config = dict(
    n_experts=24,
    routed_scale=1.0,
    scale_expert_input=True,
    vocab_size=8192,
    norm='rmsnorm',
    norm_eps=1e-05,
    tie_word_embeddings=True,
    optimizer='adamw',
    beta1=0.9,
    beta2=0.99,
    max_seq_len=1024,
    max_steps=9764,
)
Below are experts of layer 2 (counted from 0) of a mixture-of-experts language model. Rows are named router (the router's row for the expert), up (a neuron's input weights, with its number) and show model dimensions 0-191. Each number is 500 + 40 x the weight over its row's rms, rounded and kept within 0 to 999. Numbers have three digits each.
After each expert's rows: "mostly gets" lists some tokens that are sent to it at least half of the time. This comes from a sample of Wikipedia text that the model never trained on.

# expert 13
router:469441532515440522528447506604478518528535471475491448455461503454465466485547550469495490531520560480540427541533512499437556431496457492485508488466472531409462408528490425436549492423496502457510503512469528511488481441562492449433497539548474457622537518412518526548535502482539472488539506557484535460485521476499495454495499477485493495420537481469519445538461455390528524446527523419465540505516503437494490554559532498533467484430440514503501489572436498461482435539509480528520491519498516502535529505493443500414477463571521516436494522450483491480483490551458487554
up0:465528514406562421477559570505501476506527505443461482499438518521536491454552447480504519492518596459529477496479489561487512477508462551497499474487439481495553536540531581508537579491556497494459508483545499467507442470482436520578577546559520515425462523539574503484408508542528466463575525548469472389493504512470517546500566527407524606504485408500462504574498538521501562471492508471475466457489492541542529502516464540509555530478513489497458495526407531508479530450494470465514533516436542505519476472508477512535466575452467535550489525553490477454494486493552515475
up1:516458592504493503475573493494542515540471503471476499472461472461497549508510509514532472441521472525465505483513458417512534508428478546503558509508428516550513505508510515502473506464512522486478581449552520448521494503462486508428483475509436546484542519450475520467451457517511498561522535563455449424506527538489527457573569508527505535457528532434444522463517517451524601371595486513514534482456521485500545525485510415517465549510464496484472531546480473536519502483564491505467445514487466553517488499574513496461470473528377490508508633507582430573534476475532534483
up2:484497456508504492520499532526489552456502480538518461528502413533480438511462577545492476504518499557460495519455503579446497442472501541571525528525516588429500460522492497500450549491422543515518517500539536566486471472563535469516433444493473516462471513507469485414530464466488521507488493493550496493498492441457453451603513469495491504478414573448504485564512428485492508470515541544479558489550556484462569479515430606433453458519499504518495491489436436521532483557499499545569559514511535581523481564435464498518593550515469546485498469544466530462560501500425539515
up3:548429444489426508412566530463528589546493475570486465536498475443566468466507553520541483514537499486457482514476527509488475546442567524554521471466459480455530473548459494551489474527518452458495535484501494469458506474509505561447495516527501546455520485460504485464471482514500470461522526444435512604456488472476525481459500466538472472507454545468493511471571472502515523498448508485525468509442470486483500481480447391445482480518473536476406442591533439541444514491566499457537490508565471501486501545551431619526508524527391518517473536539472470470569465425512444528
mostly gets: " de", " di", " al", " la", " Gra", " e"

# expert 1
router:468539501505475466547508536597485540500535513522492433568518498426450540478507581462449502509553529532473431569491477463487508427505517521474494457552500533407468463489535506461534488487485563543490461476464521496500546525497447488438491520492448426483438601486504542493548551492513456524572467521483430502476491463502508571469519481497529491430453429460550521551554510459493469465559477522468531476521609477516517502486531522552516546482460517504540558519431418503596474472508467419497515562544477451455497570470449452468536485537522542471537548505527487525598519509494545512
up0:479493537453510492502520428500437481408553445479505466504517490490498467553472537480561492570542490477437484397451480495538532497500460549552417473508484510513522462456535500507479494544542509470480491483516515588587499427547495446489504469455548468580471458515527492491495434527560453431490498451465440489501571518538536461488465516496430518530518527559507508531563479492444590493567516444510458508510564474476514573454524533514462568562511439470542546502475508508444511554459522530486567519520505629461479488465511526499469506445554501460462582562502566514507524509469512451
up1:573471566474440511402546529507473480497473484423504487493519445486530479534460458427523497490538503464519419573481464542443514480460487484474582519439466512394488462513520514506520490508497557549464527585519529521487517535537490583417476447428465501461444542477551413518492498528491463469528459545443509537472497530489466527426505562523583482516555457567503501432573544475501511487489454486495493468519500509481411510497527497541442591545498505456523537476511516519522476509459490407464492495411578466544457467541484541533522462469541534452471518525484489549527534541540508501
up2:500500521510529471522495465450461484545494541491480509459428531512506558521518503472387507488549451465538534554479417406488510600421549457498490497536546492568448515498488537496468441520500482471537503525571564477556546461523423505512433444463472541470507440480537571518497454461488516502498521510495568525595478563550531520488492468498508518442519484457432503543431533476521486428459486461466500517469555468475491556439514432504547464454502480519583537525499508429528518542480455479556482488448460483463558487442529487549497499538506521489435492569532446559528524531443546425
up3:470497535498500508499519528506469476523549567576465459549458438480489489503478437491454484465565601494484510504515469507470538490470505492478498442486523596428485464520478519513475538489518495443458508520536533529432506481507486479471502484493511442566471522365564562472427454447534448464524549512494552478535522448584450489532511520434501527506450534515466501505476516524529505383493484492518473497470516460520538531503447494471476525427513486502464440517382389463479456463491420502540561468485580549513487505487475555450510577563468468470544557510566459495480471531483509472
mostly gets: " species", " film", " mm", " m", " films", " Species"

# expert 17
router:483525475478452515465510505511436478457529563482514458500467475510477474550540514458498453486554581511524523541453499429438537484450495501481494493492525548445435473544429505517477482464523431466427546486566504508460495457545446551507534555625543473569505492445494532474455461449496492460554530504467418503467513466553525469515531522450490494522496516538539487472506470510461508457555490511492481505469545402539562469531445497468504567431543482482493441551479424457473439495480452413493510557446476525508574535457475500503546503567407515502433602478549446471503499479502451532
up0:479507528471440490456499484482468557501554487583516486530534452496503519492488563401522414497505575506491491543562507465481512467565531468517520460489469463477454410538536585534497543455501493436514510562482533510491536503484412540418476446508510499574554544398549518448509487538477510538473521515496497498532514587556476542458489515472490510474496459488496473453476542546551518468543491513466522583465505458479544447484589521465513506516512461505479486486437440589506471489476653560501501479535530519473496448519504503546518525513495532422575511576467520467510493498473493430
up1:546496498536514523593440518457456469539542526453482461558501443578496514555448504519494452440534508515488518456490500534495504475548502479441499489543485549496384476468533506535551502509527545400556522584396472569548470493513557497493483496517463470425492521522514517524598490525530434541492484486483516491433449486481466511486458553490501503483475530417488506524495491444486515492573509444488530547473478512531466538501472563544490534518465552423443551442480501498530482556550532462477483490491509483575509563489511519520473537573475455449526486570533589496526420493498558402
up2:505495504451477524497464538455503527524544493487449365458453473476478512480463503502444461512552516480519497533507517500576483480463446572474482499544526442499454452537518538482528513534506520471438512513495481533495529525562468485465468554456578512522512522484465496529547473495515485498549525501476535496478465500524502606520525497416433599475548395471456491503458598504531513451557438432496490494500493533500521506501471489576489541542472445551552469526523556450551530633464459463563476492503475449485522458515515484518498489501540486496589510560548528570459474602576485516
up3:515396528493472472506508537509513477472482500497469516498572467479476491570541453479510484453493468521518449518492525520544525491496518499472513496465512536416548518503484594537447514634487535532559499400466492545485477556479500500448514429509523518572515488489484503462529406524509498558495484506529481461500587638586547484457529492512522537506445478481504484532471505562509476478498550536450498528569500567492492566508485558508563463419409419516461461471502459520484556574520416487511547479537501504558495476477525507528416464476493548513559490498483463497515479481486443454
mostly gets: " July", " February", " April", " October", " November", " December"

# expert 18
router:503483548562402442526485541524424504482527525517459483527546521482534506534510462480474507497552489536478464530488462466475533454434533533521520492506449614465491463485511486437480554503525535445484425512480513494503463505495467453467485475431451485491513627448547447509460502487548474462523562510479477439452454455536534534616462598543505506473478518466513488506451517526524577442523544521450566521503490477541499467587501463535486495482486533441487509532508461438529451413490432530614570535481521500546483472494504477480515487577537461491520513491566531488466498482509525410
up0:460443489459486464474539503459463520528492449443470450410413513561502521471467520481505544495520516515467585548534486465421539480491493477487477546538559520462451486518467520498526458536585528428463502584538476590522479505542517503539499479502514454538462505507546473551599461516522516505539523570509491498457494528569408568520473530495550505495475501480504430519482485549465496409469563466463495588494506547522517491507424525530494480498573556450475511467454451573503537537443541427546460546480493553543466518491485445478520489542415528447571502460520516454560507478534532518
up1:494462490580488512482497445464445533470492574547500479516506524473497505501506541448429510490524524496425480528522556498483583516470444534532514449509514489511502529522442500456445504481551573430474560616446604498505520473474544473463475484516503512562565474466561522531488535480555484374488522460582557505510494493570528502467598498500558499467550472447496520458491477515508537507491440429515438484477481480532499532507544475447540542475547496489450521537485478494510548450444512571542463479411515583459566490474447487493544464556455447459511470521485554443475461518490482467
up2:560519527461480492479528546494505499433535466506554489538490493445527452498488519516444551529523494420539499506537541538531572430510527451481460366503526518470479462479483493467563531482448483533500593551442515516521567458558442516445608493561454516540489543477508536486484520553583418528521460529529443436451441496504512495498515492450456502488531489447550580502490411523523485498486456508466372458510591522426493460422502523537493583499466499497511501468480472506451531516492408493531491479521500530513481522504520530469569450498495490516470517491531548550535536502528491483
up3:505566523491462446529509528524466486522581520523499462543488530464444457496498509497468506472531524473556489549571503541494464488464461568555521390558467518449529454480486498473511510475491452463429460464575521524476533504560451530479502501507565480547411490517500589528484507495582520492552531467516536470492514449492509436417456537425527502424528553553475392576494528511540530510535500492464478456504524482445518524445447508566547524458505490511507466541514471504489506491502469476565460519520523545449545449474382495488554453477466467442572470395538517500474464516559501532
mostly gets: " FW", "Br", "Be", " CH", " SC", " CA"

# expert 0
router:485515505491494483474527523523459508502602501516429448550474491471511492496500527440530494473552590457510472544526475479435491501462522538496532452509594531478476439478507457541519555445440523438449442584484530511494538495505445533414551501586547501509458465452579523477415456454604481448570512542494456475478500518603490532485440451498521534470444500448459501454511505469524462455563519526517558496436540525551569495551426476508504515467492459470516499489494469477521473506522504481554495547470449535504528483522432488524570479592489514449487577502558546497492504548543496509
up2:520528434563501467527508534488497490465507569502497454519573526526507582516496556506489471457505525541490503486548437480440548485559515515478503508468547540447465533527492545445427560434514496435530528476459464563485509496511504444499524446486480464492503511483535493534537441494612411509495456499487587482557454459509485471482490534467503495495542512482539461585499472484468450445489469524415459541556527494426501486579587439475514473452508570466521537524444497477511462460542427501573568463450538489434556507454471488505503554571427524541490600502476536520543529478508550500
up3:558542479426558484481465468474604432503586494506486465485504488539508471558532493576494456539514472530499495536459485525492537531543495468515488478569515462496440516479508548502488492533482451514545471474539453493513502467529518483490495537457487531605557495491566554421503556518504490422505611483526498483548502517561469493576435479479470543528515510418503433487522476457511487452540483518446516502533526441483544526515447442405472427509538480558501540482519529414454546521505415542541540520489551551523419583546452519454542477503499416541505493486496493429481459523538499501
up4:451467437458485439496476447521426482567462541409516422511513484417484502543446551541530584516543452446516469430546545473537491487513514490555541475459476450526561488484504429486507446443411483494557480411461484551509480524548480539551480463445550565550442539498493549493504493505490520508498435483514488456484572517513535459489509523507526526540541499456511528470426437454519499476464489464505412525524543474456522518555501552526529471542439486486466386584446483526487516523466499479470488553506455522559510501494507483476538550541492465529512456521458459477471562439495533423
up5:451503486477510528505457563553536557500480635510568385541503431507551469516491546492513428459525485454456439469485419494487530509522524486519494430507459525510466530535466491465486472511509550416510457488493542490486441495540491526511502486480522512512532514395495533450545533499493451549474517521518494486521511514549541474505506467451494447444443444461436586509528550544507523413529529517514509519449509420506498594485514438496567507480496503507504437520422479483550501494483513500569489517438498461543558463503549433563521511536526532546521494572468415448420475478508545462
mostly gets: "  ", " |", " Dav", "omb", " Afghanistan"

# expert 12
router:459484480454471541531491563557478530513500470488477498405439474477566490530490558490483523536542526479486513461543491503465481391514507520520579463483521554426459501491564510527521516513488518484488504576460554483481534489568491459429436484477542397547495477461604555484445425468485467512531492495504554500523520425549480545530469490446484494485480523538516493505528480443491540464524507463482530514474565499528496502573517521455513580534550496418519443526508510483521488460530479497549487544511529601533539482530431509520529476625496463477546640449499519520483485492552510543
up0:551442484506480539475506510512473487511519537511548513500511469498453447502465523518457587489502513532428491476442478522576498489543512500429427391482451439540467509480461522514455509459596523436514581508547460533491536462534496503488560551523454489455526501498473523534557520478550463534488505499491497479512498529498434510539524462519460471510544613476525509479508473499478452490532498448501592468443469498565528564433449379500498476466563530459549515550511429451555474442483474555546505495525558488455464505431474487536549472518546489460554526578577591466493490491464487544
up1:494510536453469533521553450497499437484498518539463524497534525412495465595528450493443477517492522532457512619527465456465562473417467477467535500468440435547475499572540499606547472501482410494491553534497502494518504428522420453444538525543579521513438492481555500464529489547508468499546497543488525505504444481555508498437488534470547492576545541437534522441502523499391509481547510488503513531484563550511496594559460536469534475474520510441475488484513485472483476541450493439567495447474455554563521471533519515545472473538492425499484484502538507540461452503547508506
up2:485415522491435553523552491426471513462496494554489470533456473513473459571448485546469427467553517524576495557460479516521515524507539467573518519478461498436539527474497508515483481459457466510601516450521405473504488554494495498485485524550512476552511503399529516468470431491451500490546473448567509428493523484492549471508486438530498525436413466457505495485455482484471543447540497403524489452481470536536503567484481501472472525500478433609493461544510552458458420517425444460495563447447508468501478497534516491444460555477449535430474501491468524516512408509524539507
up3:506427473550531484488520463544529456570468475470448503466563504523479438466482427448588510512506617477499410466463547469543533443531484526484513517546477474451514483518472488444457497496439484452497505430472457526552432448455533461520509442473514563556508505500442514512459492516601484494543466490477532444513524495525528494559563537500536505486581468493437526503467516487557541496546515495481520549488534530434498552472521525530512529525439505467524502560385530480504481610520452397484535559471539509501470484482438481456437462453473467452464512503468531567516526475453505476
mostly gets: " not", " also", " would", " only", " then", " have"

# expert 23
router:468511503438447557502511503495524503529543490547462357523502466511486473477516556514494485475612522533496459608510471534492555512525487511553476470454508525517513479481482523484501537475414530471528426474424518517551444456526487508474459467514494467509489584427544566504497423506590454474565530500541528542514492443561489530429503503443479581485499526498547507493551562489528476466539513514454486511458523519483520513451516503600536453370469522507476511502495519478456509469561483527594543504475456470447488498443457526510488517523550564521581472545460503495495444455502507491
up2:442475465536515420483412505535516497448552479414575499577549577514484543495488491498458476510533496518542483521470545539502540423566479506469526509586554553455453505455413499549481521521551517514438439543542467493496579541446502494496497501541492431515516543489522449547548502536507532435455428484418501427439535530510491469490538506487444504454476513460484459545501405514547470471555502482462571419547549480460582552509572486517438433508450488486548477459525509537530510509510542521551508453509525490466473526457522450490523468502511502518482544480471529541450467525431536483
up3:390567560560463551502522463532509480485524464457578469548539469499456546465454477526491522445529478555510434505479538455501469487526602555514521478531476496476477494461538544473505558439477498528427481528461431517431542514511502472516559558513483461527453521546495486500531545537493422468498478582513542497482583485513427489550506460521427477474449518480470436543488519485458457524557528521494518552478483428462460502522501404469493450502473473378524457469434475505507464430491510540531433457581527473512536513545482494532539482559519492540494519476510565536487544496458478576
up4:461452570487520482486504620532515508521473441531475501552553523460486486431513578495526452531566524487481446514526517436425507449500518553496433431522520486499546449432539562443467469497478447479538445470494519485560456549483496527521501579537510507538441524503583460514463474522461541532509616511504529514543527453502509440543472439517486514454495471559488479530494497517589471538578529538524544567500580470493526448560442443533471555499480518524565497445508471556538493514439461552476455505505488494471491509556531471489521475502513516492555490537540501398452427463499523507
up5:509490515480519494538552486511474530447469515475411431506527518496435456486463588464451450528446494551517489492493506472526496476491490531538512508521543499508518405528545520465510557496472547467527435484523550573494494554547478527467498423476547469509518609491506511483497502507549381487584511459497433514465442508559459511527497596496466512480529482493462464563514506544548442450483513489486503546460482545492557511507522481484496498457501462529493475462484439497437539475495440502595580563495521464532532530423456453476451386559464464505572489531539488507494419475499490411
mostly gets: "°", "″", "′", " Coordinates", " JPL", " UTC"

# expert 3
router:409534542520462504562446543535474569472532544552442456494521463464509569498531523501506494521534545469455483575530456525476505474489533523425560497464569560441540442511538446492495463519478598490518528550545535552516483556549483524403519469525462405498494513484544461521505452517584480540509509498555491513502517466553544480508522518426471485438432457488558467528564486517516426467575489497528531476475563497501530529566486437538541484454476507456493507477511500429529423458461541499520504593549566541478537454467508481474539501573531492431491542474513534523465538465502552520
up0:504465552455563491480542522500469513547532465555540469515470441513515524517480565460499480492504481547415500535463501497492430445477417558525513542441458473546452514574507498472421638433544504477454483590472550451441536504497499516460606529549501466477504502464494504531463553484472458430490528564477466440546504501466515513547436486551516562456465511462506498518492432515431538494469497488439539494479579526468556418552500453494495495522477505513466540512521538523542502478508503581499540450601521455588465484545538543496536481497491491462472491512487553543529464538471534507
up1:480522529399536555500436447495524481641481478521464511505467466414468425487519457479501612391506473493532469567485523516478557481458568518479502421484517526498524514464513473521400520507503557524430472421432497487511479522542490404522490539479463494525523475434473549439502510554538488465516462430498514523462532475505501497476512455511495581480481537418573497517487491494433483490502519477428493486493547422483440477509543474493529572536493476546458478536446458460473463475522444511499540482521493547488579488462434547561536496524516517523453525535509515509509499499479548497
up2:451474535450435509493513499482499458425534504540481525507558506512495559553529467568512475511502537525518469508467453478527603489574488513503520451525426537545516554491495498482560487464516528423508447524560444475591465501555457505515527517509541471563516542484545525553401462466564487487533564420465525468548487465589497520529512545489483534491458518484483454501427483615544462481550447512543470529512480516554500560513524503515493515524464446487500467502459513363449489424429551536543496502469603464551486504441506476528528482512485533510570504509490481512477481540510457547
up3:415600475480489520508500546510459540632504514448579502542512467521465515454529536530424533513510507483518484457535451412488486473538478537502476453461515528500520556494520491500482555528465513509497499499552479530475564530509422481476522531513462460562415519466494480556499580509593487520480533541445518459529483552565494519415502470503418486522504535487510511573516436516482463470519508465458530471538557452441491538470527398575549581490484461451564502538517522490485497445538478451501477471486590457514471476472547489534481449494506550486508526547505514571501509501428574544
mostly gets: " ass", " comp", " inc", " int", " cons", " ins"

# expert 21
router:518490486430467532496466558536475511511521463542513404545508441452470432523515550456562463472542512535542450520459399514511542449562499473474541468443510568439516558477508531541524457513506451470414521509495495541494500494488498465439459569501499470498425572487504505504492429458490492538563492519507526436464479552547479445479528486463568515452545475506481513542476485432531472410515468506477521485462569468495577506455531453540444529456474436432488467520477466485545553493516430504519482533539527589534462549543456524531504496575541495495442552482575472444542488478429549485
up0:473456503476531573516466425492523439456520476428527472468482457552534504519493502516466536440589568520521517531576519555462524445506501459422472544538458508451510512492450473537441439499533453500498499419477477555530527461525518437465535507533540484506489578432579513450521444514478518476598490502429512498554492470549438522506483543523546534516515531485493462487516474514576538484496432473559521522475503497477498431538547507430508489426539470492510466469483497508425418399473475511589495538499481532469490587467495518501451555545458483496473474455474561472511517470492576568
up1:487401527517508482457475519476484452508540479504466460524575517544443510502490442485485510505517484498398453558480591487512478514541458458528541501461522498401448486525449522534508513512550550522540472514554487472466551554517466482439496431618479462497495494428506499500548481513491443481492492492540494521471506478502518495523518527502481497480480501525429550479568443495448395544560499502458514481507480546484463440542527530573492533423513521515519514479477443409486452541503505463555515453480431410483449577515511507445500450477434488536558532464530540546529432431601492520
up2:430439465556443418523532460541438495534548470570429496458505447482512489505497475479494504490565507525421516493522454520497424554532468539537484417493460488496438504533524481494535579494466608470482509490591504474462562553515521522442520519504489459566427558545499475463530505474490506505513536461497465476549495429534459508494503519431460496415510483479456515389466526558438520473544552468473437533552462413485467515494454578458464495490473497501536494511490401512482512551471497499504514536448505536524546448523457568441505542488532499500516523429463454548470476458515491523
up3:511588475580488479553530471469522454471582537462500450493493532526521493557576482520456510476535502535530463460537510494512497461535505448455452477525519534410465511447445505491520475526468480559459486469481518544522446508477467480489497406513502493604503534468561572545488520413523508479498474520497505487516495524539506550561461428444476557528536532481530528509464529492549440513490436530489423523522467505478523479523512458430575472518470508507521476440472504523469472488467386432507473518490446543477494495535402502417572471487531500501639516518425570491497480437517518517
mostly gets: "'", " women", " people", " those", " Men", " Women"

# expert 15
router:507522523494519511492487517610495541532537478478495445450546448487441528465589472495541466562562566515534414536514397496495528509499481491571567491452502553423451470545473547493484415496424502527453563548435529519505453453541489601447517531593485481485441557512593481479472503504550399504572519458501506503530489522472506528460464524425553580506462469453500508543521456456456508478538490528455495475476507489469488481448526487537486520500500457517489528523459431494544420501455467457539507538462541484546505572502487475539496523525447527469494553473571511514502506497500518518
up2:527469512484534455520534505530531575500520459488477518499523490490559533540553467553479514524511512476466498468419466494471493502518480536493473466528521513538491499567601497527563503515532541543495411450541474477509538457453469566574570502433547462445540502472549512502510540499547438557462460570509455508456535562529568515502453468542478491494463473558484479517498493508494503382461444543507549472463549500598525493486475431533518493537552587442531451449524561428504496544470486462552494518564527516534437505520499492504501406515427467547549476571576476446512466539456509454
up3:517487512479441552429506566470493513493502591536475442528536459481477501522476443455464491500458467478576486504594472516454541562512570459504506523595502545526527473542439524549476518505548488456496486444475437490451502505526394431524520502437518510500549494523457603524473473459550496500554505548435435505545459471544443502480521460519409455506510492478484496484502487482504446436513516487489449481530533523595542595487514567507544507498453495438534461530445492511487569503554465489554456431477485500546477534578486555515446505464524505475477475550489468515539493425496535573
up4:491468536455472483447486473485573508473511470474483510464478577519486493596518467443456499481516465451548579541474518480519502500481506477513463510531520485447527521473534570591438494564555439506543436437613475506531530519536442521488502420561465473602517467455496518516517504532490545506484364550462493520512487548462502455550499508496512538456513523449515475523525517516477422385511473548486548512500578434486460535518494493495523503404438511481558468468501455424514470510472509484536534509452525445529467491550512547512491414488518567502526518564551517529468501484484521530
up5:509481537505516534506464520537461499551487474476456491493534506448462509451515449428522493530471549504443469488492463495509505478481459526483538492481514518521437442552442434498481479469458487481574521457447520519509497617564508521463521501503456524507427566564460445440516467516542471515564489544521453535536454527493432497468464529543569539483520412549456519505503502477448513499418551520397453486481572538454488486516514528529488512469461453578570472472460465509453503582449524408509512561573493509530482548436569514444508502486460506450520596493603490488546460551491506497
mostly gets: "-", "ani", "ori", "oph", "san", "fa"

# expert 6
router:519513474487488460440485526550435502493533507500484423486498469504425463500498528528469479500538546500475485475498444484513523454460453468492502418496565557504504478554476562601456593485496488451509489547536506536516438507540467509501485487515511445565494502449533519486500519484560475480510517537455474437497493485529512542555496406463419500484500552424460435497501476500506447404642440480475543484475546464508477536509474443480465461551451479453515528540431421476458446435481431524546571504507582467551504577482468564489507471557464493498454513524553562494531497455512486502
up0:531467483441473528516466441471487513472523470534537613548518562472502466552441482507511529372554497505540472479519497416489536564534543504495527414460505482489504526547574431520439498456563505461490528558554456487485440531453475610531539485531413503531526538498480513514534397475455446459496465539497472511492495525602494587547508466478534515519512459471464437484506450427483437458517450521507470434509475520458496496522460465421495463510531465526515529525505534478556487510514469497442517522544455469521506538497474456533483447513468474497490444505465428444502492460516422505
up1:513505453537499438498452520509566531460589516495459472482519512450535487505514496554519476518512488540500542499620507459498507453514511458609511458522482471438473427502449520547485576460539510508501511411555561506541482500459531479552434505525451524481475401531556458470508481508482538491472397462458493600514545536573486535521540556504539432419501582534504500461444538505479457457515538558484525508536532432524489482488447455573501491532515536492515486521443445539542434444579512500507569534551499489479433514483492517519532436466506536497467505527460501475496484465505570479
up2:524441493538446434492513484547497490447549459471520538564473435526515514454497551546496450461528469509480528502557503522551505483461469503540483520495510489490514461498427564478456557515559487505510443564503476436548470492468523488410483509534445462555489479471465529452487417474526559459508478495488461497491369470549482534471448478399494522546561503510547530506474556533551462501480508542585550505479441457534532473464559530458457490467463616446526422539524467478547442488505447505560423524527540500500501483479458508501470472500434551468553489528487474467536430434470442459
up3:501578472525407468491541497502494456521472531492569511521506509479522500514519527546433443453488540520490438496447464527561550492515456518483502494495546535498508476383530521444523515523474582565542526495441587464481556535578462520493499463460489484555498486463535572532506587464538510462457518501571573495467452452478520543458506563398487503442452511490472431491499480527587480518535426489512525460577478525506526528543465479530527507466454441500516491520552470428503444490532482491505525492444474490469478472505510450442592464515530497483505530500527488590416447577495456479
mostly gets: "gie", " Susan", "obe", "ube", "ie", "mond"

# expert 16
router:526522534525450557474501560547480485513577505539496448511476460464462473496500467509501522444564562533450454518520437454455533487521569552471534431523559477449498471476476498508508568534544462471476466497502507532544516518586481527484569476551534426521491523469543609484471522502563431505587542471476483504487446487563493502485512495521511530413495455481466458456518501477545505414502506464412484468472600509508507497496547442506489543412544504530530501523428393475564506478472474459546529484532554523495549525557442537507530527553504458494483559526567575471554446479495491499
up0:506441561496407513474522581483578500591563538478521467501568467458553512538500491574378536500495496521509553549492516414516524562508510463490445458464537520459498482475501442439513481475517463531451460540479446516477477537575440500498466550588402492457441503498506533481534476444487422492463516441511409574535515548503545478533529519522446514540453477460483507500560497498526529440479430490511487528498519470491464480466494454484486523511432540443527508456446464501512558459473520428496508501521509397470513558495523545490526535503551499510483527520428537471448504520441496513
up1:533468495515516546418478549577555475503443471547494500447447491474520493531502538464453443461510514523452474484400474410504456484535461539462481535485476512499455543479512439470512548493527497535507441540471538496454450543520518560495439518524424497488518500496553513520416566496514467474470510540517468428490531526469486492428510577495544491498358463481551506502526508520535459456494478550404510405468506501493512526477390512509479542471533464569540499460485502501505483564491548492534530511545552475505455553472524514491544418499488358523494545488497508522512521497429509542
up2:564494471492495469463543449487573483533479429495506488590484554477482458489538465497409498554488487420475511510489516495467523449519414420463584459536536518505535482488488515481472400561520514538432472451505523493518599458518512459447505510507444551523471473507539506537561474539518500461523488537470525463477576480459579532487523509418518486533520530459465509580486560472486531461498475541469508511511567512481506505539506581549489552444462445486477483561487465510487480539532530526505508450447515533389483469518484498512560496458522520555514518483464488433484508642550559535
up3:461511601543483489451497536536459455546487457450531520503562492448494439505497488451574526601530566437453472483500527518548469452519535518458422419527546529521500503475482432464476522519513489514541477523514528507510557509547496552418533518532495401538504506471522486475502459519484552523478492540466432508522474500468536444479479498516523621469467476500614434478502516524530551509467563558488462498502520488514495547507529465484500560506469497494601533502495532494509535446511567476563463499452548488429465506483473460463430544432526466447559481481565511476513441441436559491
mostly gets: "ions", "ism", "hip", "ration", "ology", "ion"

# expert 5
router:474528540464507475506546510492413459519526541575475453535485475452516495547486551522456451424588547567472492518434469396535499475497451491514497504554528490458514462542457468482546500483517537424541446539565507491470523466512457547487534492540494483483519514438469585495497461455509474504523543449467422473523470463584473532521567546508462493463435478553538446517465439505472499411548507531466541485510509468570538488509476439460447579452509540511561453510424411503494495451482409489443512487478483537478518522460513512498532528611463502471514537526584493506521529491500495548
up2:513421423524544531537506533492527550471480414496512518608500474503522487510512501531509468485503489486537522495527493449505462501513581550498473490503537517542459526567509509599489479522474529474416469558536529532488482501549481388500554444502517432513483572483519443493488464506491522459546454594470589474527411502521521524462486458456499491559456481473501544448459548462465432482495532441533486462505446501539548495457512561530474424500517492430504536488545544526487504524453508508506528464467554550575503484452412482464424482480428554503489574424495452478470433526531505463
up3:545489547522403549489553507501594489439597401472565448476461459504522540483482430537477499471441474481519572506473569543435520528526435475469476482456521511459511563497526543527492480563491510494429500488483487510555512496496526570493556473489505466499499501538510531511490488523498540469526452562530537526467460541464454518472561488476543567527516529489551465437549522493472514490511446478552469445469514577574512525489484494458476517404522437408491506459511572435510523519497478458548602485447579484489481532489469492519524493485506529572500515539542503463547413552567521532
up4:556546484497470601494495437483490504448478520463492431508501490547525456462489556533542497459506568512517507534501552496459547567499522454560481538441529499448476476418445495544508524419507499481403486501534453497586528540509460451475475532537485500507480475438498526538491470475489506508523518417547498567456539497515474487501467544529519558530586517493490491415506509483516531494568469478483486431436501389489524539438421496486538395477515482472534428524512508425461439553465463440503487531470467479472541581531456496567564522574462556489457466499487492473557488504507472526
up5:473545519478491391451526485491490475473546505545494512552563446484469448479482472482476530473509482518553485575508451472496527555575495472544443421520482567542521446517455482480478486410428519527477483525498528507448519474505566496428476521472515469569507499464478541471495487639518468483488487481524431478512450526567523544464444452523531522478467560552542569489484508511451518475470573532535491468519505501423498596489558453554548508467514515493530491439494438521497543474474471503504435457562576574493507518482524612502529490442518507511470513507548473533475464575459443469
mostly gets: " it", " 2014", " 2018", " 2009", " 2019", " 2013"

# expert 2
router:475499531465457469530497558504500520528564459536452425567478504485524516448487485494489518465589596500475437561513430424464503478458519514478513457524546544471471458468527534496488540497490483488488480502467524544440491476507494501479540497488498426493497550438566621451479521484582445457569547494526457505485511429503518556463510528418472558494495494458496518477466475420480539433512506531477440456452560479501508493512465476576497517453516488502476516527452441493496480495470472424578524526520478525497477500487405546503638524554500479397499563529541540467514509439508535505
up0:541513531510490581526481525421419469416518489518402481445518518500474486487530481528505527480495458520493473513485511483442559526503543468543500529453484516486532485485570454440457423519568484459496478483528508600476527468522473483487436439502475464496452494501488540510446431553492486465537464486505540487515489430596496495491420522547513572473575526468461491484441475468536494486537478556524545464492524567501517528524528509507446548494469503565476502589437486432474390458527497444496513497388452494497568432472485518525529507518481593584535533540461470510450475450502508515
up1:426507569512505551517523562466487541565512499474484492514443549468470509533603453419444517424544513492488492493449466562555482502436516501467523474586563502445440506506554457478611447538473445522567479535489479463482502511554459535563547506457488486472494575489540547529507502499491477561466502532537566495502489434475564496502498452517519486464463568468556507555525496522548461421533516495524527456537484578509501537471531473429508493551475468521485519558530481425414481507524500522537532541473452457476543541520550453471564478590532439439513508475550502529499508568511506481
up2:488523559507483429500484508502456477468553494566470516497441467525498563472558475498464485463545528479532429489515519498524539539503518507434454499597479472381514485495494475504556462462505466469503385457463445471481490502547489458518453507495475469517436497501534518507420503472492564526478494463494496543468515537494602496470556509483501540532488404546552437499526500535484528474547560448461478530539529516494513480483498524534547538485403414510594523491469499516528430545485526462525459438492548584488520437527397518497480509464533538464508521538512523382535549470560509532
up3:405543572502516542512459581502452471499527472528494437522505481509461462552458518506469529489517448520513413502466488521428465553548518558432486492490448530494529442539565450502506503550462509557434476406496574525484441541536448530480478512496519479505536468506458457500483522492499514563529485474506407556480504501524569517449411513478499493538456528469493457528577496490434504466509552517521470551509437502554496492507489497454495446553531475416439468552495470513526522455416497448479500577471561448458508496525530551503484433497546489449538501524593526522555542462534409538
mostly gets: "kov", "iac", "ère", "ovic", "uke", "ye"